config.yaml
n_layer: 10
d_model: 128
n_experts: 256
experts_per_token: 8
d_expert: 32
d_shared_expert: 64
activation: "clamped_swiglu"
moe_layers: [0, 2, 4, 6, 8]
router_score: "softmax"
normalize_top_k: true
routed_scale: 2.5
balance_loss: 0.00884
balance_bias: false
router_logit_norm: 2.0
router_bias: true
shared_expert_gate: true
init_std_router: 0.0079
lr_router: 0.00235
vocab_size: 8192
norm: "rmsnorm"
norm_eps: 1e-06
tie_embeddings: false
optimizer: "muon_variant"
lr: 0.0117
beta1: 0.95
batch_tokens: 65536
seq_len: 1024
train_tokens: 395700000
steps: 6038
dataset: "wikipedia_en"
Below are experts of layer 6 (counted from 0) of a mixture-of-experts language model. Rows are named router (the router's row for the expert), gate (a neuron's input weights, with its number), up (a neuron's input weights, with its number) and show model dimensions 0-127. Each number is 128 + 24 x the weight over its row's rms, rounded and kept within 0 to 255.
Before each expert's rows: a language model's description of what the expert responds to. This comes from a sample of Wikipedia text that the model never trained on.

# expert 65
What it handles: Clause links and quotes. Commas, colons and conjunctions that introduce a clause or quotation, such as because, although, saying, said, and the colon in "consensus reads:".
router [172  96 137 163 167 172 148 118  99 102 109 113  99 130 107 142  98 176 127 125 178 128 139 104 149 102  94 139 129 199 130  96 125 143 127 167 147 106 163  76  92 124  97 152 112 109  80 138 150 135 129 119 145 100 122 115 124 142 101 127 108 120 128 115 152 169 152 146 134  88 135 130 146 143 151 162 140 139 102 131 149  95 150 172 134 110 134 148 108 119 138 117 176 120 118 143  77 108 138 118 131 147 134 134 138 137 115 159 137 154 119 107  85 113  94 131 118 152 119  94  98 131 153 110 122 143 159 144]
gate1 [ 88  92 125 169 157 144 106 127 125 127  88 116 118 174  86 158 112 134 116 124  87  82 130 143 114 119 126 142  93 155 112  77 126 115 167 105 123 142 113 113 155 155 138 170  87 133 126 104 176 135  99 117 111 150 163 191 136 148 114 134 142 134 144 149 139 126 164  98 151 125 102 119 127  95  91 161  92 146 137 133 130 143 123 130 140 114 129 136 127 131 115  98 137  66 111 114 140 106 151 165  78 119 116  94  97 128 120 143 148 152 135 176 113 135 111 141 174 114 136 123 139 139 126 116 158 153 146 110]
up1 [151 127 116 122 133 105  76 135 161 112 149 102 163  96 139 125 121 151 130 122 108 160 186 162 144 142 112 175 133 137 175 116 145 156 141 137 150 118 139 118 108 127 112 146 150 155  99 120 105 130 195 119 117 110 114 153 157 172 103 103 133 155 106 137 146 125 143 149 133 118 114 126 104 156 118 163  88 138 105 118 129 142 116 124 172  92 101 122  73 142 118 154 153 115  80 103  72 103 120 108 153 119 103 124  93 142 128 149 131 131 125 140 171 158 127  98 109 123 170  99 148 126 118 159  93 114 114 145]
gate2 [102 109 125  85 114 144 113 173 109 118 103  89 131  94 119 176 174  95 139  88 129 119  85 136 145 162 134 143 133 152 111 116 119 165 144 131 104 112  98 142 119 145 147  98 114 116  78 156 144 127  99 152 127 165 134 121  82 148 128  72 214 130 114 129 130 150  76  87 137 141 129 138 108 141 152 128 161 101 130 170 145 106 133 110 128  98 114 120 115 103 134 143 175 169 114 111 108 142 106 129 143 121 122 113 104 134  86 138 121 116 102 119 119 102 116 120 147 143 135 125 137  94 141 147 114 135 108 151]
up2 [145 125 128 152 148 110 152 164 113 142 164 138 163 116 122 154 105 143 171 156 108 140 156 136 121 150 141 152 121 134 124 166 167 124 101 103 126 129 159 142 124 141 128 158 151 136 107 139 177 161  93 123 144 112 154 168 120 136  90 134 115 135  92  87 153 158  82 140 106 133 127  92 164 133  93 118 160 118 172 104 128 169 151 103  92 168 143 116 145 149  98  96  74 142 115 117 183 126 158 139 149 152 104 119 140 106 113 139 161 133 126 121 110 177 121 114 124 132 124  89 119 128 168 126 110 120 147  93]
gate3 [146 155 103 101  96  91 163 145 117  93  84 154 147 160 127 109 107 108 100 149 107 139 113 146 138  88 135 142 111 133 150 146 109 136 143 136 151 157  75  99 116 144 126 131 129 118 107 159 111 102 111  92  90 124 136 100  85 141 118 150 106 103 117 122 123 126 117 131 155 129 136 101 128 119 146 114 137 108 157 105 182 103 141  81 110 100 106 122 119 118 154 126 122  88 162  85 143 168 124 109 119 122 176  96 166 137 131  78 193 119 131 123 106 132 101 137 166 126 107 109 113 134 110 121  89 163 153 110]
up3 [133 152 119 131 167  72 116 128 147 129 130 149 144 167 113 146 142 126  78 158 156 159 100 132 113 133 157 113 162 131  90 123 190 142  94 138 116 120 128 118 138 115 136 138 155 114 104 106 155 134 112 113  70 138 173 158 137 142 114 103 121  90 135 103 102 145 173 152 112 150 143 139 169 166 102 170 137 130 117 141  69 132  98 132 134 105 171 142 124 103 120 100 113  87 116 173 126  95 150 134 155 132 157 122 104 142 115 102 148 129 167 165 124 137 160 126 143 135 145 107 124 160 140 102 115 136 134 146]
gate4 [130  64 136 176 138  99 108 136 133 129  90  94 168  89 133 142 168 153 148  99 194 127  84  90 134 114  76  81 123 157 153  92 126 126 137 181  90 144 117 131 103 128 116 120  98 124 125 140 135 136 121 109  98 148 102 113 118 133 145 137 188 116 114 105 144 124 110 115  97 114 110 122 122  94 175 175 135 114 114 154 125 137 164 115 145 117  96 160 124 106 116 133 124  89 108 143 115 130 120 121 112 124 162 111 171 150 103 129 135 137 137 102 108 136 107 117 149 125 104 146 140 103  91 132 124 114 117 126]
up4 [ 99 176 113 165  97 152 121 162 104 118 119 164 121 125 153 135 114 141 135 118 158 137 119 113 136 138 141 154 117 148 110 149 158 129  99 143 166  77 155 111 134 128 125  95 140  78 109 128 146 142  79 128 162 108  68 138 138 148 119 119 162 130 135 116 115 113 134 167 118  85 119 159 133  91 170  96 111 109 117 135 153 129 124  79 148 162 111 159 147 132 131 155 148  99 131 119 118 134  98 118 166 169 123 125 137 135 111 144 112 150 106 121 175 165 137  91 112 115 143  81 103 161 149  94 116 111  83 128]
gate5 [129  97 142 140 111 149 133 106 156  90 146  95 147 121 104 124 146 112  93 133 113 116  98 106  83 149 118 118  85 149 142 128 140 122 139 139 120 157  93 124 128 142 119 120  96 160 110 143 120 146 169 169 160 119  96 119 121 143 150 113 114 139 136 154  73 135 143 179  99 125  86 159 117 143 100 142 123 158 160 147  81 118 115 121 148 156 141  66 113 148  91 174 144  99 107  72 116 104 124 149 106 109 139 119  99 148 142 167 107 143 132 104  83 107 119 115  88 159 115 128 113 144 109 144  98 124 120  97]
up5 [122 156  63 140 142 128  99 103 152 180 120 105 169 111 164 122  77 158 123 127 116 131 145  98 113 155 128 115 113 124  92 155 145 146  99  85 149  92 152 118 112  96 105 165 134 122 144 139 130 111 130 122 109  81 115 179 138 116 114 146 182 123 144 113 111 146 104 110 145 131 138 123 116 118 119 115  99 120 118  97 143 147  70 134 139 130  88  83 120 136 167 122 151 137 165 157 148 182 170 109 153 145 156  87 146 153 137 147 154 127 141 123 157 122  96 117 139 145 106 112 126 115 105 129 142 123 127 146]
gate6 [133  85  86 120 128 108 165 139 140 147 131 100 115 105 119 111 113 156 148 103 127 156 125 118 147 139 115 173 141 128 123 134  96 110 127 128 144 143 116 129  96 100 135 155 124 123 113 174 134 136 110 113 124 122 147 136 114 175 139 144 114 135 137  84 135 105  87 177 118 127 112  89 141 142 144 161  98 138 156 175 150 112 159 167 118 156 138 120 111 125 168 186 155  96  82 156 136 123 122 104  78 156 121 134 149 123 163  90 200 129 138 134 132 115 103 140 120 160  77 120 140 119 164 116 120 124 118  93]
up6 [168 108 143 115 160 120 143 135 125 107 129 108 130 127  96 162 104 125 123 104 117 111 155 134 123 115 147 159 109 158 140  90 157 125 141 136  83  62 159 148 132 128 151  99 104 119 154 116 143  96 145 114 142 135 125 142 140 116 148 141 160 118  74  93 185 173 128  86 134 141 157 112 154 106 122 105 175 106 106 113 147 148 119 140 108 151  89 160 115 101 141  96 147 121 120 110 129  94 138 148 137 142 145 177 122 144 111 156  99 144 169 159  90 132 120 139 156 110  88 147 125 139 176 111 120 155  97 153]
gate7 [181 124 142 133 132 113  97 112 112 110  86 169 181 135 152 119 118 155 109 156 106 160  80 119  83 144 146 127 109 135 138 105 147 178 123 155 106  47 144 162 140 105 109 130 145 128 117 108 114  93 107 138 148 112 109 121 122 120 111 156 136 136  99 154 110 108 108 149 103 144 152 145 110 164 143 128 100 124 129 116 133 150 188 129  88 134 130 132 190 110 130  76 105 160  90 140 167 144 126 158 109 113 138 121 130 123 104 127  94 117 126 131 153 143 129 142 123 134 128 149 118 103  97 164 122 113 139 110]
up7 [147 152 127 122 160 144 169 157 123 133 100 112 133 115 131 147 132 158  84  75 136 130  98 122 100 150 122 118 126 117 186  88  86 147 108 124 112 132  93  88 193 159 157 138 148 133 120 108 116 114 163 159 125 198 151 107 154 128 122 108 147 118 111 115 173  91 137 140 118 138 126 117 146 127 109 123 119 163 111 172 122 132 125 111 122 112 131 120  79 100  94 100 171 114 107 122  72  76 123 135 120 126 127 128 123 127  85 145 131 124  92 121 122 106 114 113 127  94 147 120 144 126 138 148 161 143 141 129]
gate8 [129 115 160 103 112 132 110 164 115 114  93 119 121 101 123 129 137 133 128 123 169 134 134 157 131 119 136 104 171 111 118 125 112 124 184 162  99 102 147 135  51 154 134 156 146  69  98 159 139 152 123 139 123 171 118 140 100 105 145 147 126 118 120  85 117 121 110 146  70 131 107 143 146 167 104 117 132 135 150  93 118 146 152  57  85 102  92 131 123 148 145 143 134 152 181 163 119 172 101 155 150 145 143 125 121 128 141 121 169 128 132 118 128 109 125 112 159 112 129 151 137 126 146 139 140 156 148 136]
up8 [129 142 132 127 105 184 148 142 106 130 121 102 150 133 142 145 108 123 153 135 129  83 105 136 105 125 100 154 130 143 116 123 153  96  68 121 136 171 149 130 130 151 154 154  97 173 119 131 157 118 112 122 168 133 110  40 139 104 121 112 135 116 118 161 116 113 128 108  95 137 187 132 149 127 125 104 162 119 150 161 130 121 146 118 120 114 162 147 153 149 146 119 160 115 130 159 108 145 165 102 132  90 150 134 132 140  85 140 145 103 109 114 153 109 106 127 107 186 154  99 168 140 142 128 159 130 109 166]
gate9 [154 183 141 139 139 166 138 141  93 144 140 146 141 128 136 109 141 156 150 127 108 128 107 135 103 161 136 102 151 138  99  97  86 110 155 100 149 141 144  89 143 135  94 151 154 110 126 151 139 106 102 135 123 101 125 127 100  85 137 129 136 111 143 148 128 131  92 118 128 146 112 140 104 116 168  93 145 143 141 166  90 139 126 113 132 119 128 159  84 130 110  96 154  90 150 136 140 142 126 184 106 118 105 101 130 156  85 132  78 157 101 103 117 178 101 171 149 135 131 136 180  92 106 159 125 116  81 125]
up9 [170 122  83 115 159 137 175 135 133 119 103 100 125 131 126 139 104 169 152 115 110 125 140 145 105 190 141  82 112 108 109 138 129 114 118 133 101  89 157 130 143 162 136 137 170 105 124 148 151 131 123 125 164 138 114 135 179 114 143 130 158  82  92 114 127 138 113  98 172 132 125  97 144 121 124 135 103 118 144 154 135 115 149  79 119 118 135 115 145  91 166 100 111 133  82 128 146 142 105 119 172 116 149 129  78 143 132 126  77 132  91 131 160  81 138 126 148 124 101 128 104 125 138 118  69 133 118 102]
gate10 [135 142 109 165 109 133 124 143 108 112 148 117 145 120 113 121  91 108 117 170  96 153 143 166 162 107 105 165 122 129 114 132 108 120 141 122 145  96 143 105  79  86 116 139 120 140 118  72 117 126 149 115  83  62 136 162 153 115 103  99  71 122 130 163  94 130 105 101 114 152 129 116 176 119 135 114 137  99 130 119 155 153 103 103 134 138 110 142 110 136 128 109 113 141 129 137 117  93 109 112  83 122  92  95 151 134 104 140 131 103 155 154 142 142 138 156 214 103  95 142 144 131 130 127 127 149 135 146]
up10 [140 124 104 126 120 127 122  67 119 148 146 143 105 113 116 180 128 141 137 112 180 119 145 135 127 103 114  99 119 122  97 136 122 154 143 134 119 156 135 143 136 156  93 189 102 105 139 124 148 133 140 127 111  77 117 116 153  93  97 148  93 118  94 141 161 146 112 142 151 126 109 117 126 112 143 137 121 121 177 145  97 126 127 136 109 109 101 153 122 129  91 167 124  90  79 142 170 140 128 131 114 195 155 129 111 142 167 112 133 146  79 122 159 147 154 130 169  93 152 123 156 159 148 156 107 108 158 117]
gate11 [ 97  91 183 135 123 135 158 125 160 113 123 169  87 135 128 145 115 137 155 128 133 113 119 154 114 131 170 163 118 134 161 121  84  82 116 121  99 118 136 149 115 131 109 181 113 152 121 152 112 118 148 146 126 160 151 103 173 123 182  68 128 125 118 147 115  90 163 100  97 144 157 161 145 150 145 126 135 149 148 145 120  81 161 165 117 137 157 135 129 148  97 138 133 125 163 130 165 131 135 126 105 120 156 150  94 122 144 158 107 119 119 114 155 155 110  90 145 139 140 170 150 153 145  99 121 113 111 103]
up11 [152 134 145 126 100 124  78 112 125 113 157 179 116 144 133 132 138 123 111 132 117 136 159 171 114 114 141 102 111 118 106  95 114 147 126 143  89 136 105 123 109 124 155 122  84  65 101 160 155  92  87 128 115 130 128 129 126 159 147 106 172 130 123 149 118 138 131 176 136 147  46 150 109 136 118 138  87 169 156  76  95 137 130 153 100 138 143  97 131 128 124 124 143 116 142 125 159 141 104 124 143 124 138 154 135 104 153 113 170 135 147 129 116 130 148 128  98  99 112 155 125 143 185  89 107 138 121 163]
gate12 [ 89 176 136 144 150 113 149 115  96 152 147 128 151 167 124 156 133  99 138 116 207 111 130 132 113 142 141 113 146 129 111 128 132 159  96 123 157 161 132 108 124 104 147 121 110 157 164 130 134 120 137 120 153 145 135  92 135 109  92  83  93 150 121 186  99 122 169 160 113 133  85 185 102 159  95 126 143 103  94  99 132 105 160 151 117 122 167 132 144 107 138 164 141 159 138 138 133 151 141 120 149 153 147 144 132  97 104 107  95 113 146 171 122 137 135 118 127 143 131 142 125 136 137 121 140  94 149 180]
up12 [126 149 190 132 150  94 111 173 145 118 115 140 162 152 137 139 147 152 101 141 139  97 123 141 128 115 112 181  99 150 137 189 175 141 152 135 152 150 152 109 103 170 155 145 158 144 144 108  95 122  91 138 114 157 138  90 167  99 130 132 119 164 169 137 110 159 113 136 173 143 131 144 151 133 154 139 128 146 143 102 105 141 168 136 156 119 134 143 171 133 165 127 139 120 149 153 128 139 168 112 106 154 127 141 126 105 113 111 139 126  93 128 137  99 140 119 145 188 142 139 152 126 128 139 171 171 121 146]